config = dict(
    num_hidden_layers=14,
    hidden_size=224,
    n_experts=64,
    experts_per_token=2,
    d_expert=96,
    d_shared_expert=128,
    hidden_act='swiglu',
    moe_layers=[1, 3, 5, 7, 9, 11, 13],
    router_score='softmax',
    normalize_top_k=False,
    routed_scale=5.66,
    balance_loss=0.000541,
    balance_bias=True,
    shared_expert_gate=True,
    init_std_router=0.00753,
    lr_router=0.000609,
    vocab_size=25309,
    norm='rmsnorm',
    norm_eps=1e-05,
    tie_word_embeddings=False,
    optimizer='soap_variant',
    learning_rate=0.00313,
    beta1=0.95,
    beta2=0.98,
    max_grad_norm=2.0,
    batch_tokens=32768,
    max_seq_len=1024,
    train_tokens=216000000,
    max_steps=6592,
    dataset='wikipedia_en',
)
Below are experts of layer 5 (counted from 0) of a mixture-of-experts language model. Rows are named router (the router's row for the expert), down (a neuron's output weights, with its number) and show model dimensions 0-223. Each number is 500 + 40 x the weight over its row's rms, rounded and kept within 0 to 999. Numbers have three digits each.
After each expert's rows: a language model's description of what the expert responds to. This comes from a sample of Wikipedia text that the model never trained on.

# expert 43
router:489435457451508481558505446466525471487480529431491479469530462539485466506527564559444474549508463512527523485549500536519522538470496511492529526446471493560544547516497497484448512525509528522436472474546522545471586505456478496451511497434512470482486568446447507496447536504499489580470488507576446518540595489449437508486493505523438535507594468517502574553488492543439501513536423489452544483502457478439468471531467564535599434510527440501499493468560557516488438488473503518602509536463540509492437462507533525513564467521563466479457490559477502453547376517523503498435492552560520516448470494477466515495605482499461571540416479524491545537514563506504556540491
down0:561441490499618525539555519452506453458490564493501470522500453544547493541560524465425501478551505473516473529454417542429489544492487486554417489474495475454503499521452443548432480438531517511480520486501452522564424508417575431469506510507472480450523459481414482446489536463502470473493489437473488481534522485494436370493428470457480452546489487527511523460533497493506529492443559441440501465581505474495556423521450525443483587538438529558559474490566531565549476490505551541495536446469532500512549443547479570548470519474479498534517554475525443516535547481508525483542488505505483452545497468514577447522504483514463497498509522525515550502496534556532482473482
Description: Table cell separators. Pipe characters and similar separators between cells in tables of sports statistics, squads, results and careers.

# expert 42
router:482483539431582471523466581537478514514493468484525485601519498530505532529437491491580508462468476485466486547528484464437504417589453516523492533424416503519523496528484501492488518504452522499473596482494478519455446490564481489575543494455504518495527553520538500488565500530562560471497608516556494516526487560506462500448493435535528507491474470505497556487538482493563418549470470538482441495546504483549453521468435402459537448516465545484476558489494552445530543472527507386448556441511514476545503470432516534404548493477534453477440446474464512463459562473534498475494521470504540458538461495535511545496447457538465519437511461501511482440560485478528458553500
down0:473475533421513445454450497492524477506459442499507485519522516442514474538549534565456531553527458508475565514505564456531501497517579480521491507519372475448422495459477461548498516487465544511481385445472465496448440461454491482496484514568467539513472496444452478493425498474456503472506472479539511532519518426514476469476533500516488498525431477543505499519510506469524557531442549489441495525519420507521498581501544467503566532462603522442557434506486492501553475490473546500430477513483522461488471430482534519515545496532566495481503555478567543504542458497545552474489581473447519435524537477498555447388446523445540484492563514456483426537499393497451491505477
Description: Name-internal fragments. Short middle word pieces inside foreign or unusual proper names, often after a capital initial piece, such as G-hen-t, G-eb-rhiwet.

# expert 3
router:488454467602579564541520466450454502440483496571499471455491524490489438545529532491407504517506532452435514511542473515557473477477496522497506499479449546553508430467462563484475509542527520505484455463458535532454562467570522453490540489543424483501499460458522524443479472483512539578530487482496417448500497535489458544547480517506448490493578480515499483539473629545460473525454510543448458496501491492422547478437467540572507505505441486391501478547464484459510483486545443461551591492504570529478496531549542475529451462519488441439514505553447498417456475527525511528493480461522496457560486471527475481485518552468429540500470601506534513451503534441508531532461
down0:516557453580526526546494515523501495505504563537546560443513499483509553511514487508486501458566481577447485503553559541491550475581489501425486452489527431516464505432531519496469489545545470529494529497506452520529471540571549510470480440490496532447468522460460529443457539489505496555490467542426480443537480521510547472512516464472524491557473515493554506585537475461475461520582517377461493397624485484492535444579535514485469565458510487442599445414509450467490498493541487477485423447579517576457550536527528469515524515489535479531454547569525513491496526470469464504530487502464495498538487499407489509429551547496489461456469472519458477501541507534450498501499
Description: Digits in numbers. Single digits or short number pieces at the start of figures in tables, scores, dates, percentages and money, e.g. 0.45%, 2-1, $100.

# expert 38
router:494538527451526457505488569521457509530549440453573488525500561488502540494509472420453508536475495505506493498495468503483468521507490427477508440432503495497471565539486607521432537495520533519547475517559457457477578430545423492464585496428510461497531476537465510454534458475518539465448512469556463485519432482504505516573487525525522494585497550480504546536502452448528473507523498517540452459489438445620462485517551458521474470491508474503489547465568489484479545480541471495421397453402432435516443479548492522505505565513530479526486532484463496455492512479486486515521549472484474518590465480508434533503472542587507572496473527482487493515484538485536377555457
down0:414511514458463541464490488566461513420411472454517608445469513525528563451496498504505487427458513506572518525460502516452483500481463534483528490455462488489496466495533501494524458591537477507538490463500562449517474413495492511465547530528469525467509468500528506490537527509515551478518441507471478544428513508467492470515520509518615533490573488576443551547462499537586518549452422490555477425466474471438571384497474500496520527499468467454462544523488458469528539555552471511476497504547535463545503486439552518512509423471451469410538516486500515501543477412485499469543463436469519534492551500464463554458475478498495476480569558502483424491552475465444475458441
Description: Mid-word fragments after first letters. Inner word pieces right after one or two first letters, often inside quotes or names, such as T-ent-ing, wh-is-pers, c-ount-y.

# expert 35
router:496465472497474526411467545595528522502516563410504531487523502451503464476516452460530495545490527478548548491461453524522493498385516445502505490528489547485516570551479575500467417532428463531505528493426510526501492520478543500507557536582467540508537502546453454501470541521532500493524508475387551570540545518505510499502505493481478521504488510480508402547487510563494503501452535420467588512455510506457479487511486532435447552551431438470528445578551413449484490473519471526460573462547528500475435489498500527515568563495406502519578471504519463531466421539466571546522519494470542442505499475510563487536462479511527541527512458530521507446512509554490537437511
down0:540498445436479553533579599531531500486477527507593576530567574489497506473570508489544472515462454541516532549479465536538507524420471510494547451474462499483508469485437484507567468503429441492491488473471393526508518433507524480469511495452499474545499531527471450459502508484514461491482562495491506532455489454459577552481344428452452483467537431543474520509468539499483541502459571504471520542492504478480465546464512609517507503501514559461505537516523485533492471500445487414476541565470470535492443504518497523530546496498423402553516492488523503538566517538503520559502456500464550552440495471464517497494508521541515538545502466500459471461494488578581445448493
Description: Abstract noun endings. Abstract and political nouns and their suffixes ation, ment, ism, ity, like government, rights, law, expropriation, insurgency, allegiance.

# expert 45
router:478442513470539489497401578485503535501511394459547497540527529565528514519479536500552501524463497508462506491532496442515502520484513420529541501459447462486539528577530516498492570513419510495498507508532461452485566449551478488483544480486484411514499578543483495494481528503539603445461480515559445525586459496527541462441498535508504535524477407544567531475489497529485508506499475437494490489490445471583477496512500438451495455513477488440538519491565464492481461461488448468423438547498482454494480476533485485473512541426440487507500461475505532482506497463544406490539527486517519569524489511484549576486430485570450535410439484475497569523599536559502411543471
down0:470484539443503546463506538424448490469536489495513540504433534433588520526520501472475513436477480531476490521552457476519540489486528451553527501505476487466559451564408499431416555490481495534460467539514503556535540461490477484425484568479487465487528569470523437517544478543492478539497521439534499473509407489606430450520573480477475545532435497634576505487535500499540464560471515435510529482577459510546523495533502510435442460491431467484545516543466421492533433557504498484458468539523509469484484489497529561466481458490526488485467527473489516507492496470519519498458457511549543492486512443461509553527545555539530391557437577458453465501489526497471496452478
Description: Name syllable fragments. Inner pieces of proper names, mostly foreign surnames and places, in sports tables and lists, e.g. Br-ant, Pr-ish-tina, Jar-vis.